Experts of a small language model.
Experts: 160 SwiGLU neurons an expert, a sigmoid router.
Below are experts of layer 3 (counted from 0) of a mixture-of-experts language model. Rows are named router (the router's row for the expert), gate (a neuron's input weights, with its number), up (a neuron's input weights, with its number), down (a neuron's output weights, with its number) and show model dimensions 0-191. Each number is 50 + 12 x the weight over its row's rms, rounded and kept within 0 to 99.
Before each expert's rows: a language model's description of what the expert responds to. This comes from a sample of Wikipedia text that the model never trained on.

# expert 37
Nationality and origin adjectives and -ian/-ic endings, such as American, British, German, Bohem|ian, Soviet, often before politician or Empire.
router:43 44 50 40 59 79 52 47 54 57 39 44 55 39 52 35 54 44 42 48 67 81 70 47 52 46 34 66 53 48 54 59 43 64 48 39 62 66 57 47 38 47 44 60 36 68 46 50 49 62 51 56 48 64 55 37 31 45 52 56 43 47 53 53 54 46 62 46 32 36 66 64 50 71 09 58 48 50 57 51 34 62 31 58 59 38 46 64 30 64 46 55 51 46 57 27 56 52 59 48 62 78 51 44 39 69 51 73 35 50 68 40 51 52 51 42 42 58 72 69 47 40 42 44 37 38 74 31 52 76 49 44 41 29 51 57 48 51 51 40 47 40 43 71 53 29 59 29 32 49 44 45 76 43 46 77 48 38 48 41 40 43 56 48 46 28 45 36 44 40 35 41 38 61 58 69 53 50 33 44 69 78 43 33 38 43 43 41 46 41 67 47
gate8:30 56 58 45 67 48 58 50 53 70 61 55 50 49 38 33 59 51 54 59 88 60 66 29 65 54 69 66 56 46 59 72 49 55 40 60 57 54 53 48 45 60 46 59 41 52 64 36 48 47 28 31 59 43 63 63 48 43 61 52 66 58 31 70 40 81 29 69 43 65 58 44 46 47 58 37 53 33 66 62 20 69 28 30 50 32 41 72 47 50 54 51 43 51 71 64 55 37 53 34 44 41 58 51 52 42 46 57 66 50 53 33 38 60 73 49 49 72 43 57 38 46 51 69 34 69 31 79 62 52 52 50 38 45 52 48 45 65 60 72 41 53 60 59 58 30 58 47 44 38 48 33 46 62 40 33 52 37 36 53 59 47 53 45 52 48 53 53 30 35 50 35 58 52 39 35 70 53 51 61 69 46 38 64 57 57 59 51 39 43 53 43
up8:39 39 54 36 61 42 62 56 29 45 49 71 60 62 62 48 40 55 69 57 47 35 64 58 55 65 46 43 48 41 10 37 60 37 50 32 61 55 31 47 50 36 66 58 53 68 42 39 35 35 66 48 43 64 54 55 29 46 41 43 57 61 46 42 53 49 55 51 46 68 44 52 66 42 59 25 53 75 44 40 43 43 61 55 49 30 62 47 56 33 41 54 62 52 15 64 41 35 64 61 42 80 64 79 29 46 48 57 48 48 62 47 57 86 52 40 63 41 41 39 55 53 61 40 39 49 39 54 65 47 61 43 48 36 39 35 59 55 65 38 45 52 57 53 39 42 53 64 54 37 53 52 63 54 40 55 47 51 70 67 39 41 54 65 55 57 48 58 57 40 49 50 66 51 66 56 42 46 52 49 64 74 61 57 55 81 52 63 44 52 69 77
down8:37 28 61 74 38 64 47 53 48 49 66 70 45 47 40 64 54 51 37 29 61 48 82 64 40 38 37 65 47 61 34 61 62 50 45 54 32 64 18 40 56 36 21 60 38 60 49 33 59 38 51 66 56 32 48 58 16 45 69 46 56 38 43 45 51 56 71 54 47 30 62 40 54 47 42 49 59 48 48 52 31 56 50 55 46 40 28 67 44 48 50 42 51 60 36 50 78 53 54 42 42 58 63 48 51 49 66 45 50 50 49 49 28 57 45 55 22 43 45 62 50 40 76 64 47 31 61 41 53 51 66 55 52 57 45 45 53 50 45 61 48 65 40 57 25 53 66 44 45 47 30 56 72 59 59 64 63 50 38 57 60 52 39 59 67 44 58 42 41 21 47 61 52 56 47 28 53 44 30 49 49 43 65 62 72 38 44 44 71 59 47 52

# expert 15
Words introducing an object or complement after verbs or commas, such as with, including, contains, by, used, only.
router:67 48 51 61 60 69 69 59 50 50 45 45 61 52 51 47 55 77 52 69 64 94 51 58 44 52 33 46 45 25 46 45 64 47 42 48 50 70 70 34 40 62 55 56 53 46 54 65 66 35 34 54 61 48 44 52 34 68 67 64 31 55 49 37 66 50 39 57 49 46 43 50 65 48 43 77 72 65 48 32 48 34 68 41 34 41 50 72 49 51 51 59 33 44 66 55 37 66 79 43 73 74 57 48 39 43 46 55 55 31 32 55 56 40 54 48 54 47 66 60 49 39 51 69 36 39 72 43 44 58 47 52 55 42 33 41 57 69 55 49 44 25 57 63 48 42 49 58 45 28 45 58 66 63 37 59 46 57 70 34 52 65 45 53 56 51 61 50 41 43 89 41 47 50 42 40 46 64 47 54 49 69 38 48 45 56 67 47 50 49 48 47
gate0:37 41 56 51 45 38 40 30 56 50 69 50 47 65 54 54 70 53 45 53 44 77 52 48 36 30 49 65 53 56 57 43 41 40 36 60 59 40 37 53 48 32 45 73 59 57 68 56 55 41 38 47 64 37 24 60 37 59 42 71 65 60 68 59 61 71 41 43 61 45 41 62 52 55 52 52 44 47 68 56 42 42 31 17 57 49 52 29 56 35 57 52 62 44 45 61 48 33 33 32 51 41 49 37 51 35 41 56 34 36 65 67 30 35 67 54 55 58 37 50 54 40 54 30 45 44 51 40 43 64 50 20 43 25 33 66 55 53 47 65 32 63 64 67 52 69 46 68 37 58 50 56 63 57 30 48 58 73 63 48 25 45 47 65 56 64 71 69 37 33 40 54 43 33 56 64 44 62 38 45 41 59 51 46 50 49 50 61 50 60 53 34
up0:47 43 54 55 49 37 51 32 27 42 32 60 59 31 46 58 66 69 58 37 71 32 31 59 45 52 76 59 46 37 50 48 35 44 44 33 15 54 64 37 51 61 33 55 45 47 59 58 39 47 60 61 37 52 45 55 54 61 35 51 49 24 57 48 57 20 44 43 44 47 41 30 24 42 53 70 63 58 58 64 22 40 42 52 48 43 45 65 31 61 38 39 25 73 35 63 57 51 59 50 40 55 46 42 55 60 45 54 53 67 63 54 22 47 51 63 47 39 51 54 52 52 74 47 62 63 43 59 74 61 42 48 58 62 61 42 44 57 69 57 54 56 67 53 31 57 45 46 32 58 50 56 43 25 54 47 51 61 47 73 41 45 49 57 49 70 46 37 44 44 38 59 54 41 44 67 43 57 44 53 44 35 62 50 52 36 62 65 64 77 38 67
down0:40 59 47 36 45 69 53 39 71 29 63 37 36 43 61 58 68 58 64 60 28 53 53 42 34 48 53 59 56 45 41 39 53 48 42 29 44 22 47 59 51 44 42 45 52 74 75 39 62 25 50 52 53 81 63 62 46 41 50 71 42 57 69 75 58 44 55 62 53 53 47 23 45 78 42 69 43 51 52 64 48 56 56 56 46 56 52 40 53 27 52 37 48 35 58 53 49 45 58 40 30 44 48 46 48 60 53 42 56 56 42 61 53 32 26 70 48 49 54 57 79 45 46 45 51 59 31 39 53 54 48 57 36 40 27 65 44 67 59 61 32 53 39 64 57 40 33 37 52 42 63 70 41 54 62 63 51 53 47 36 63 40 40 50 60 47 54 59 28 59 45 55 47 50 42 14 48 52 62 46 46 58 40 53 35 46 70 50 40 64 36 78

# expert 42
Short inner pieces of foreign and rare words, such as it in Comitato, et in Comet, or, er, ot, est.
router:41 39 50 58 42 43 51 40 51 64 22 54 38 34 35 47 76 38 62 52 65 73 56 43 42 23 43 63 67 55 44 65 62 44 36 41 63 52 66 39 49 70 40 38 36 79 52 48 60 45 49 50 51 48 46 70 30 49 58 64 53 75 39 49 48 59 44 40 20 44 57 46 50 53 34 49 43 46 63 33 55 38 35 57 39 37 50 66 39 69 59 37 47 29 74 41 39 47 75 53 56 54 47 37 59 40 54 44 55 58 50 42 57 70 52 50 30 49 66 41 43 34 48 77 52 40 55 70 42 84 46 38 53 28 33 49 51 61 47 38 40 48 48 56 29 42 60 33 34 43 53 43 49 31 46 39 53 44 54 59 56 45 69 36 53 56 67 58 39 40 44 61 54 55 63 49 48 68 62 14 36 58 47 48 46 53 46 34 47 54 56 60
gate0:68 75 36 58 40 55 66 55 53 36 41 41 36 48 64 59 64 25 41 67 42 53 60 39 46 37 68 38 66 58 49 69 46 42 64 36 41 58 51 65 43 26 65 20 53 53 32 62 49 38 40 54 52 53 60 34 37 71 62 36 50 93 40 48 59 40 65 51 37 47 71 42 61 47 54 39 37 33 60 22 75 47 44 58 43 32 60 37 56 40 61 50 40 52 45 43 37 58 50 46 48 52 57 51 69 64 53 73 42 45 44 48 36 35 37 54 42 40 41 52 37 53 30 55 52 47 59 43 27 62 39 38 50 43 67 62 40 50 30 49 50 61 67 53 50 48 41 38 32 50 59 52 62 54 50 57 42 45 44 53 69 46 59 22 46 56 46 66 53 49 48 68 24 29 63 47 50 46 57 65 50 46 43 24 50 54 38 50 46 68 53 38
up0:48 61 58 46 09 60 46 29 59 58 41 34 63 63 54 47 40 52 70 41 52 48 51 45 50 46 64 70 49 35 48 49 44 40 38 56 56 28 53 55 18 41 52 46 32 40 49 49 47 67 61 53 54 46 53 51 50 43 65 35 40 64 52 47 35 26 63 33 43 47 49 43 61 45 59 65 73 49 67 28 64 47 60 37 57 43 61 43 58 72 43 47 37 52 43 62 36 46 49 50 41 69 68 56 58 58 47 79 40 52 32 55 34 44 65 45 43 43 32 31 45 57 47 52 61 51 51 48 56 50 49 54 43 55 57 60 53 54 56 45 41 37 40 61 89 31 66 60 37 46 52 38 63 58 50 71 54 76 42 22 49 36 74 41 37 51 44 52 48 54 48 49 52 54 46 25 49 59 49 84 64 58 53 58 50 50 42 45 32 76 67 50
down0:47 42 40 27 64 43 48 47 52 46 32 41 89 38 25 44 46 39 54 58 70 49 47 54 45 71 49 62 46 57 50 56 44 47 45 24 41 48 48 78 57 42 52 49 65 55 54 55 49 39 48 64 39 60 61 33 60 30 41 28 45 31 61 37 67 66 44 60 47 44 43 40 66 46 28 32 51 69 67 58 62 24 47 42 37 51 54 57 46 34 37 53 44 39 65 59 59 41 47 53 67 46 35 49 33 41 39 43 63 41 60 43 68 48 70 46 61 51 41 45 53 44 59 46 45 56 55 49 63 40 67 63 54 70 39 36 71 60 51 47 09 67 43 33 48 42 47 65 63 46 41 53 46 33 71 37 47 58 31 48 57 30 45 48 55 48 53 62 51 55 47 33 37 33 28 32 56 59 54 48 39 52 49 58 48 50 64 39 69 39 66 70

# expert 30
Verbs and nouns of change or outcome in sports and career bios, such as returned, moved, led, won, signed, contract, According.
router:57 36 55 60 65 72 58 41 41 38 73 30 65 51 42 44 82 49 48 70 88 46 65 63 43 54 45 58 49 55 52 58 61 47 54 48 39 67 68 70 34 55 57 47 45 53 42 34 62 70 38 67 59 44 61 49 53 46 80 42 32 28 37 49 64 48 62 44 49 48 39 33 57 63 41 39 51 68 51 41 54 60 56 62 53 33 56 40 31 48 60 53 58 58 76 45 60 25 77 55 66 74 32 38 52 67 54 45 35 53 38 63 43 59 29 46 38 55 45 42 52 40 53 62 49 35 69 56 35 63 31 58 57 51 74 51 43 57 45 56 39 37 64 49 45 48 71 54 46 59 63 48 62 47 63 50 25 53 59 47 57 62 60 56 48 45 45 57 41 45 57 60 42 33 60 28 30 55 52 41 65 52 64 33 36 59 46 57 44 53 60 40
gate1:62 42 61 39 42 51 68 49 58 50 52 46 48 46 34 39 35 47 60 46 55 61 61 18 72 35 53 61 44 49 50 58 60 53 36 44 54 51 60 40 61 46 56 67 66 66 70 32 44 52 67 41 28 43 47 52 49 44 45 27 48 49 61 51 46 31 51 54 45 40 40 28 35 39 52 46 43 52 67 44 75 55 64 55 66 52 55 43 47 46 40 24 63 43 65 62 49 46 53 57 48 43 56 49 57 59 56 42 52 54 34 38 37 28 76 41 49 41 54 66 43 64 51 58 19 46 42 55 46 68 34 46 48 48 37 43 68 46 68 60 78 24 69 59 57 50 40 32 48 58 33 49 85 64 60 54 44 30 63 53 67 44 63 80 52 45 40 69 40 27 61 46 42 52 56 33 57 45 49 70 41 40 71 48 40 57 52 70 37 61 55 59
up1:64 62 52 45 47 46 40 31 59 71 68 39 38 44 44 43 51 37 66 40 36 52 35 32 59 65 40 46 57 53 43 41 51 45 64 55 46 32 57 65 61 56 30 49 73 54 63 42 62 40 49 62 42 51 28 44 23 36 44 36 45 47 34 70 44 68 29 21 32 56 66 54 42 46 50 39 59 61 54 52 47 54 36 63 56 39 70 65 55 34 42 50 49 44 44 50 25 51 47 48 61 74 64 54 56 66 33 30 38 58 59 51 38 45 44 65 64 54 64 46 35 40 70 68 54 71 50 71 68 30 36 52 51 71 41 49 55 67 24 63 55 46 57 63 49 33 42 70 73 61 41 61 26 40 45 59 50 50 56 64 61 50 41 54 62 56 47 35 38 62 49 46 23 33 51 54 56 64 53 57 33 61 67 52 48 38 57 52 54 44 47 56
down1:52 43 42 60 41 48 34 56 36 47 48 44 52 60 57 45 46 44 59 48 69 46 57 51 52 40 55 71 45 51 36 53 41 66 61 55 43 49 51 49 28 57 47 72 52 67 53 54 65 62 32 22 70 58 60 41 26 53 43 52 54 44 67 56 59 37 26 41 37 47 57 32 58 55 49 55 68 52 40 53 78 71 66 59 54 32 72 73 53 31 34 53 63 37 76 56 42 48 47 38 46 39 49 43 51 62 58 61 62 35 49 49 53 46 53 48 66 53 52 26 69 41 68 50 58 44 56 22 59 62 52 48 44 76 63 53 43 34 63 41 43 53 37 60 38 39 42 38 70 56 57 39 64 30 43 68 59 51 54 51 48 49 46 28 35 61 46 55 73 60 36 53 81 50 43 39 50 33 57 46 70 39 49 52 62 60 55 56 68 29 69 25

# expert 55
Middle pieces of surnames and proper names after an initial capital piece, such as E|tt|linger, Fe|iss, G|raf, Wood|mansee.
router:48 49 47 43 56 55 68 52 20 41 56 54 48 54 51 69 60 76 48 62 64 59 44 36 28 49 51 66 34 47 39 50 49 39 53 60 54 45 59 65 44 33 35 56 53 69 55 55 49 40 39 83 65 34 36 53 46 39 54 61 38 63 24 55 68 58 41 64 26 36 46 26 71 57 59 53 64 57 40 27 36 51 52 58 55 44 46 53 34 52 67 58 47 62 82 44 44 52 78 56 43 47 37 23 48 46 47 59 46 39 46 74 35 49 41 41 35 41 53 42 57 50 73 40 57 26 82 55 60 44 49 44 46 52 45 60 44 41 43 38 49 38 42 60 49 45 38 47 60 51 35 34 45 53 42 58 48 48 63 61 52 56 76 39 33 23 47 49 43 64 37 48 47 37 46 25 35 75 43 43 53 61 49 51 72 50 42 42 51 51 55 53
gate0:48 40 67 70 64 73 42 69 67 61 47 52 58 47 70 65 39 66 46 26 63 47 57 63 62 54 56 47 31 32 62 50 55 46 48 60 64 47 61 59 60 58 62 50 62 52 43 46 43 37 31 68 52 62 44 77 62 37 67 54 47 57 35 39 58 55 44 50 61 51 53 45 54 36 56 50 50 44 62 27 38 50 42 47 56 34 46 58 34 36 14 43 52 68 50 53 48 61 52 51 58 40 28 46 43 48 39 69 53 54 42 64 24 49 34 41 67 50 51 58 37 64 48 52 23 10 50 71 44 56 60 64 34 52 49 49 67 67 30 53 58 72 65 36 58 60 38 47 46 52 54 40 27 34 59 45 45 44 35 34 63 34 55 41 44 50 45 56 53 57 39 62 27 58 39 50 49 75 66 51 36 53 45 54 58 51 48 61 41 38 47 27
up0:47 60 48 43 66 50 54 55 26 26 48 36 50 67 32 58 52 44 43 72 20 58 75 50 35 55 41 45 46 59 49 66 53 44 61 61 42 55 50 36 53 62 65 36 47 45 46 30 48 42 36 75 58 51 53 55 62 60 46 13 63 56 27 50 51 47 37 48 69 31 47 43 51 56 42 78 55 67 59 44 30 50 63 49 42 52 61 65 66 56 66 73 45 59 50 32 42 48 57 38 57 41 59 44 42 33 48 45 52 50 57 69 23 72 49 42 41 36 42 72 58 42 53 47 56 46 48 60 37 46 34 57 68 43 49 37 32 56 27 37 50 58 53 69 48 43 48 22 52 32 43 47 61 42 51 39 51 69 45 68 41 60 44 64 53 58 38 59 37 68 56 43 40 34 64 42 62 50 58 26 62 59 42 49 31 52 50 53 59 27 63 47
down0:21 55 66 36 34 51 43 41 47 61 58 56 43 20 56 54 66 63 56 45 55 35 50 52 41 62 15 48 59 49 56 65 56 54 44 39 56 60 65 52 63 48 30 51 54 75 63 30 52 22 52 52 40 66 55 33 53 59 38 53 44 51 61 70 47 45 39 43 25 57 78 43 53 60 27 43 38 55 46 24 35 31 55 59 37 54 41 35 33 43 57 50 64 50 27 50 40 28 54 38 41 43 35 56 57 51 44 64 29 67 42 40 67 47 74 53 37 52 45 50 36 55 75 43 55 38 28 39 58 42 51 47 54 62 41 25 45 54 42 50 64 50 51 28 38 57 57 52 47 65 56 54 36 45 50 43 37 72 60 43 33 61 48 37 57 49 54 39 63 44 41 38 69 62 49 71 45 59 43 41 40 41 49 35 53 55 55 48 54 59 68 63

# expert 62
Double line breaks after a sentence-ending period, and the closing == or === of section headings like ==Honours==, ==Schedule==.
router:44 47 65 42 52 74 48 59 50 52 64 45 53 47 58 43 60 72 41 38 66 81 72 49 37 58 33 32 61 43 55 72 51 44 54 38 41 78 72 50 35 78 60 63 54 72 45 33 55 63 40 36 53 54 51 63 43 46 57 49 53 48 46 49 54 38 35 69 23 47 49 26 63 55 30 70 50 75 57 31 62 48 45 49 53 37 37 65 38 58 48 62 62 41 49 44 41 39 61 39 65 60 40 68 49 65 63 68 57 51 27 65 46 70 33 44 16 42 57 49 53 53 78 46 56 39 70 58 38 63 43 42 51 48 35 66 50 65 69 43 51 44 57 57 52 57 61 53 41 39 41 49 58 48 49 51 53 42 46 37 41 67 58 61 69 45 73 38 42 46 48 38 30 51 47 53 33 55 33 51 36 45 50 31 41 52 55 47 45 46 57 58
gate1:59 47 53 53 47 53 70 47 54 58 23 60 47 47 46 54 50 41 49 52 58 60 59 54 73 76 54 50 53 48 48 52 62 28 53 53 46 69 36 66 57 56 56 42 60 62 33 49 73 28 46 55 49 52 29 49 52 61 62 45 47 68 49 52 75 35 40 67 37 58 65 51 53 53 41 53 60 38 33 58 62 60 55 62 61 65 65 51 69 39 53 48 66 18 57 37 37 47 50 19 70 66 51 66 64 60 42 48 48 45 52 37 60 37 24 58 26 70 64 57 58 72 45 41 35 61 45 45 31 57 52 41 52 38 42 54 49 62 44 46 60 57 64 28 48 84 49 45 57 55 59 47 73 26 44 49 67 41 40 58 51 57 56 55 55 66 43 50 48 55 74 57 66 41 51 65 39 55 30 55 17 51 59 56 44 54 45 34 54 55 45 66
up1:43 47 41 53 43 50 52 64 43 54 58 57 43 63 53 65 48 55 42 41 44 43 39 42 60 38 41 34 45 41 67 40 54 63 23 47 52 47 66 67 27 33 77 47 60 48 63 30 49 45 48 52 69 59 63 51 50 41 59 52 48 64 64 75 48 49 56 59 35 69 38 50 43 22 50 31 25 52 54 43 40 69 55 54 45 56 37 49 49 68 67 56 27 77 51 41 29 68 49 74 50 43 44 34 71 34 53 64 52 53 44 38 60 50 69 51 62 40 53 57 58 20 34 51 40 61 52 50 43 53 48 32 67 57 43 58 60 54 40 51 59 11 62 67 63 53 50 51 24 19 60 67 51 54 42 53 56 54 52 53 30 41 40 29 41 23 58 43 36 37 35 45 46 59 51 26 51 40 44 50 61 50 41 47 50 41 56 51 38 47 55 52
down1:43 62 48 50 56 64 56 33 52 48 52 31 48 36 45 32 45 41 47 56 78 48 54 35 63 52 50 61 69 45 54 49 47 48 44 39 56 56 59 22 52 51 75 45 64 40 57 67 50 39 45 33 72 48 47 43 76 48 52 47 41 71 39 30 52 40 51 41 40 40 43 51 55 38 48 82 59 63 68 62 54 45 53 68 28 51 55 44 56 40 79 51 57 41 42 44 42 54 60 53 50 44 63 57 55 48 67 63 46 54 62 57 46 83 44 40 33 33 41 47 53 82 35 44 30 43 52 35 31 47 76 56 57 43 54 24 37 41 72 49 55 49 22 46 40 74 64 27 50 48 66 40 51 48 60 45 45 31 26 47 74 51 36 53 55 71 48 57 49 52 41 38 60 62 56 40 60 54 54 50 34 55 61 58 53 32 53 40 56 64 46 56

# expert 11
Century pieces 19, 18, 20 starting a split year in tables and parentheses, e.g. (19|45–1953); also blank-space tokens before numbers and percentages.
router:49 46 60 45 60 71 44 55 32 37 46 57 40 38 34 58 52 43 49 58 57 71 66 49 43 31 25 55 25 38 44 51 59 53 31 75 47 54 46 34 36 52 62 64 49 52 47 51 40 52 57 64 56 48 61 41 41 33 62 64 32 54 53 50 72 33 43 39 48 53 42 32 54 55 44 52 32 47 28 62 41 50 40 66 32 48 40 56 36 64 57 45 56 66 59 23 56 75 53 65 38 76 56 53 34 73 59 62 44 28 43 46 49 58 46 30 45 53 32 63 59 48 42 50 68 51 58 48 53 53 46 33 36 46 26 60 60 68 48 63 34 44 45 48 59 56 54 53 31 71 44 30 61 23 50 74 42 67 43 50 47 68 55 38 63 35 60 52 41 52 59 38 50 62 33 54 32 68 52 32 50 42 49 48 57 44 21 37 35 53 62 56
gate0:40 46 72 42 36 45 44 53 57 35 40 52 38 55 62 43 45 29 67 40 60 24 34 53 79 50 61 57 43 52 62 63 54 79 60 36 36 75 60 47 51 66 31 46 74 47 57 44 47 33 15 35 46 53 38 49 57 33 48 54 46 27 73 47 58 50 58 49 70 55 72 34 46 48 48 29 42 33 28 73 35 41 59 61 40 50 57 44 34 43 57 47 61 50 49 50 63 34 61 65 46 38 48 40 44 46 60 69 38 52 51 62 50 55 45 47 62 66 47 39 44 40 51 59 63 49 39 46 57 42 41 45 52 58 46 45 40 43 60 65 54 71 42 62 52 65 45 36 57 73 60 24 58 54 44 45 52 59 51 49 38 41 62 39 27 53 40 39 43 43 41 67 59 65 33 45 54 51 74 55 57 41 34 42 56 84 37 41 34 50 57 55
up0:34 44 64 62 38 52 45 54 51 68 37 29 63 31 53 44 31 43 48 37 24 63 42 64 43 70 62 46 41 46 60 57 56 67 56 57 48 38 60 59 52 69 41 27 56 54 61 38 45 31 73 60 42 53 43 40 50 39 56 54 61 62 37 50 36 16 51 67 42 48 59 45 54 58 41 29 39 26 69 49 64 78 49 31 52 56 41 45 61 62 48 50 74 34 23 45 57 41 38 43 45 49 56 61 43 35 64 33 79 36 49 59 33 59 43 47 55 60 50 59 34 49 52 52 48 51 45 39 63 43 40 58 50 32 55 60 62 48 63 67 58 53 54 53 27 69 55 42 57 57 58 58 36 35 55 38 40 42 57 43 58 43 60 56 63 55 40 32 56 36 39 50 45 46 64 34 64 68 72 32 71 57 68 35 55 59 68 60 64 55 57 36
down0:41 79 60 66 54 40 58 54 56 48 47 55 37 36 59 33 73 73 40 38 41 50 40 39 58 60 46 44 30 34 61 51 62 18 62 64 62 58 38 58 43 20 59 55 28 35 56 40 52 59 45 73 58 49 71 51 34 57 36 64 58 42 73 56 58 47 29 65 31 53 36 51 65 48 66 51 59 72 44 21 55 30 53 55 48 56 52 61 39 39 53 33 37 55 58 48 32 53 53 41 46 60 51 53 32 43 54 62 55 67 60 63 50 40 54 51 58 45 38 44 37 36 50 50 49 50 63 16 29 56 37 57 35 59 59 36 63 61 52 63 37 56 57 48 58 61 39 56 37 36 63 46 45 72 38 26 51 52 44 44 60 64 48 42 46 30 51 56 70 72 47 54 51 46 52 62 31 40 64 63 56 47 42 68 47 51 66 32 49 45 48 60

# expert 12
Word-final suffix pieces completing verbs and nouns after a stem, such as -ates in relates, -ised, -ions, -istence.
router:45 38 45 58 63 65 57 31 56 69 54 39 49 62 32 48 44 74 43 64 65 56 53 55 53 53 57 48 52 26 41 41 53 51 66 55 55 64 64 39 35 70 46 61 56 58 71 36 41 53 44 37 32 33 42 63 43 40 60 69 22 22 39 48 42 55 67 55 38 54 48 43 54 50 28 57 60 45 43 50 69 55 57 44 40 24 36 37 59 59 60 34 54 62 76 25 44 53 63 58 64 53 40 62 68 68 62 43 71 26 58 44 37 74 46 49 41 45 76 60 61 38 81 58 61 45 71 58 52 79 53 49 68 28 51 48 43 57 48 65 62 33 33 65 48 47 48 45 54 39 66 32 60 50 45 52 52 55 50 53 56 68 54 54 58 51 66 46 40 56 56 56 43 52 51 54 54 69 55 63 48 51 51 35 50 53 39 58 70 42 48 30
gate3:62 56 58 44 27 67 67 52 58 61 48 35 56 51 51 58 60 46 58 53 48 47 58 69 48 59 54 45 64 29 41 48 58 53 32 33 67 29 35 45 41 43 58 50 65 69 70 53 47 30 64 37 81 50 54 66 44 30 43 53 49 42 55 61 50 69 52 52 57 55 38 54 33 68 30 35 61 47 45 62 64 29 41 56 64 50 49 58 50 49 39 61 69 63 41 55 53 50 46 50 52 58 44 50 42 54 56 47 59 58 41 55 31 55 67 46 69 40 39 30 70 48 41 59 36 25 72 55 41 41 55 69 61 31 51 60 33 51 66 50 34 50 49 63 44 64 33 60 40 45 54 33 76 22 34 56 29 24 43 31 69 43 35 42 61 53 53 39 31 29 63 44 55 57 52 61 62 35 40 69 45 50 54 40 44 47 23 52 48 38 52 39
up3:50 27 64 54 51 48 48 39 47 71 47 54 61 80 62 44 43 54 48 51 38 35 35 50 68 31 56 55 61 40 75 41 31 44 34 59 48 45 37 54 49 48 47 45 44 49 42 51 60 57 60 54 54 48 45 21 75 58 68 50 52 61 40 25 70 63 50 56 51 69 43 48 60 54 49 63 29 58 55 31 51 20 62 32 53 29 52 68 64 67 61 36 48 49 36 33 56 72 41 70 50 51 48 46 56 54 36 54 58 27 56 60 70 42 47 56 49 35 59 39 43 38 71 54 52 33 67 40 64 58 66 45 31 39 49 70 58 51 40 62 51 67 53 28 41 50 60 43 36 49 68 46 53 46 64 67 47 72 59 59 43 54 51 76 51 47 55 61 49 49 60 19 51 44 42 62 59 35 68 52 44 60 61 50 55 41 47 37 55 27 55 70
down3:45 47 45 47 39 48 51 68 32 52 69 42 23 48 45 35 59 68 54 65 49 58 53 49 75 50 55 46 43 48 35 71 52 77 42 31 61 57 56 49 59 65 52 38 26 60 32 36 56 50 40 40 44 59 43 43 66 54 53 53 47 58 48 41 45 50 35 51 69 52 47 49 53 69 47 65 62 40 63 61 65 64 39 54 72 20 43 64 62 50 44 65 46 50 55 56 52 42 61 50 25 40 76 38 58 59 62 51 44 41 45 62 43 55 79 51 63 49 48 38 43 40 49 58 56 49 51 41 61 43 48 48 52 59 31 39 63 45 68 87 56 64 40 50 31 46 37 58 59 50 38 67 61 53 67 43 67 52 54 60 35 53 41 28 51 51 81 58 56 53 58 76 44 59 62 49 54 73 16 37 46 42 52 48 35 62 31 42 62 70 52 54

# expert 57
Clause-linking words who, which, that and subject pronouns he and they, plus verbs like held, found, announced, stated, argues.
router:41 54 52 53 53 61 58 70 50 38 35 36 40 55 47 53 67 67 40 49 60 66 64 46 38 44 52 59 46 46 45 33 50 34 36 55 52 59 83 49 70 70 73 55 56 82 43 39 31 36 54 47 55 50 63 42 46 38 61 43 55 59 53 49 72 53 47 67 45 49 48 46 51 45 37 53 50 59 53 57 55 47 64 56 50 41 43 51 35 58 44 32 56 41 64 23 32 53 75 35 65 59 56 49 44 57 51 50 43 27 33 56 36 46 32 53 42 52 45 48 53 44 61 47 83 53 63 41 48 72 30 39 57 25 41 55 39 35 66 67 62 65 62 62 41 32 72 60 43 41 73 57 52 50 35 67 50 49 55 44 51 54 30 77 49 54 68 31 28 52 56 55 36 43 58 47 37 55 34 45 34 76 39 43 44 31 50 60 53 41 67 55
gate1:37 46 40 49 42 58 46 77 52 47 55 41 61 66 24 49 46 37 49 56 63 54 64 23 53 29 45 57 63 55 48 64 45 55 61 60 52 56 36 48 55 52 50 67 58 63 52 52 40 65 51 39 29 61 65 53 57 65 44 55 29 35 29 45 53 42 60 52 46 53 32 48 72 72 67 68 40 48 55 48 53 56 52 67 30 55 40 36 44 39 55 43 65 55 76 48 72 65 40 54 43 14 48 42 61 51 47 50 49 28 53 39 43 53 18 57 58 69 22 60 54 42 53 58 38 69 45 47 40 68 36 41 52 49 51 61 49 50 70 31 46 58 42 46 48 34 43 72 46 49 48 51 51 41 57 29 44 57 30 43 50 57 45 21 34 35 45 40 41 50 68 59 63 65 63 55 64 30 49 26 40 50 70 37 38 54 39 48 47 38 38 41
up1:48 46 78 45 36 41 35 58 39 53 63 47 36 54 46 50 37 21 47 43 60 30 41 47 54 42 47 51 48 47 52 81 61 25 45 58 57 64 65 21 74 51 39 55 59 30 48 41 45 53 73 66 58 62 31 34 40 66 45 63 49 45 44 43 55 59 40 47 54 64 25 46 49 51 57 56 41 31 52 60 46 50 59 69 67 71 71 29 49 52 59 53 66 36 66 54 75 67 46 60 45 37 53 65 59 73 51 37 34 55 45 45 56 47 50 47 46 55 39 56 39 55 40 33 36 46 50 50 38 46 56 41 39 45 40 63 67 47 55 50 47 75 73 37 40 34 44 48 45 16 77 31 17 43 62 41 37 44 41 43 54 49 50 56 54 37 54 52 72 54 59 32 56 49 49 50 47 54 58 41 44 41 67 32 42 54 42 46 44 57 56 40
down1:39 53 70 55 58 69 41 46 46 58 62 58 35 33 41 63 53 42 42 44 53 32 46 57 52 72 54 43 32 53 33 43 60 53 49 35 35 58 62 47 54 67 50 48 54 38 19 50 46 43 35 72 66 40 47 67 38 44 59 57 40 50 70 61 34 46 63 24 43 70 58 51 50 34 47 59 21 57 50 39 44 72 33 59 52 56 67 45 57 55 43 55 58 54 51 20 51 23 59 81 65 51 46 50 20 34 51 48 69 48 37 48 43 48 62 34 52 26 49 42 46 44 48 40 37 40 28 70 60 62 53 44 40 64 48 34 67 58 40 46 57 30 30 50 56 45 39 65 28 45 36 58 52 59 60 50 46 51 51 72 52 51 51 53 51 48 46 31 61 57 50 77 49 48 41 56 61 42 63 65 63 49 70 60 42 50 60 46 48 65 71 63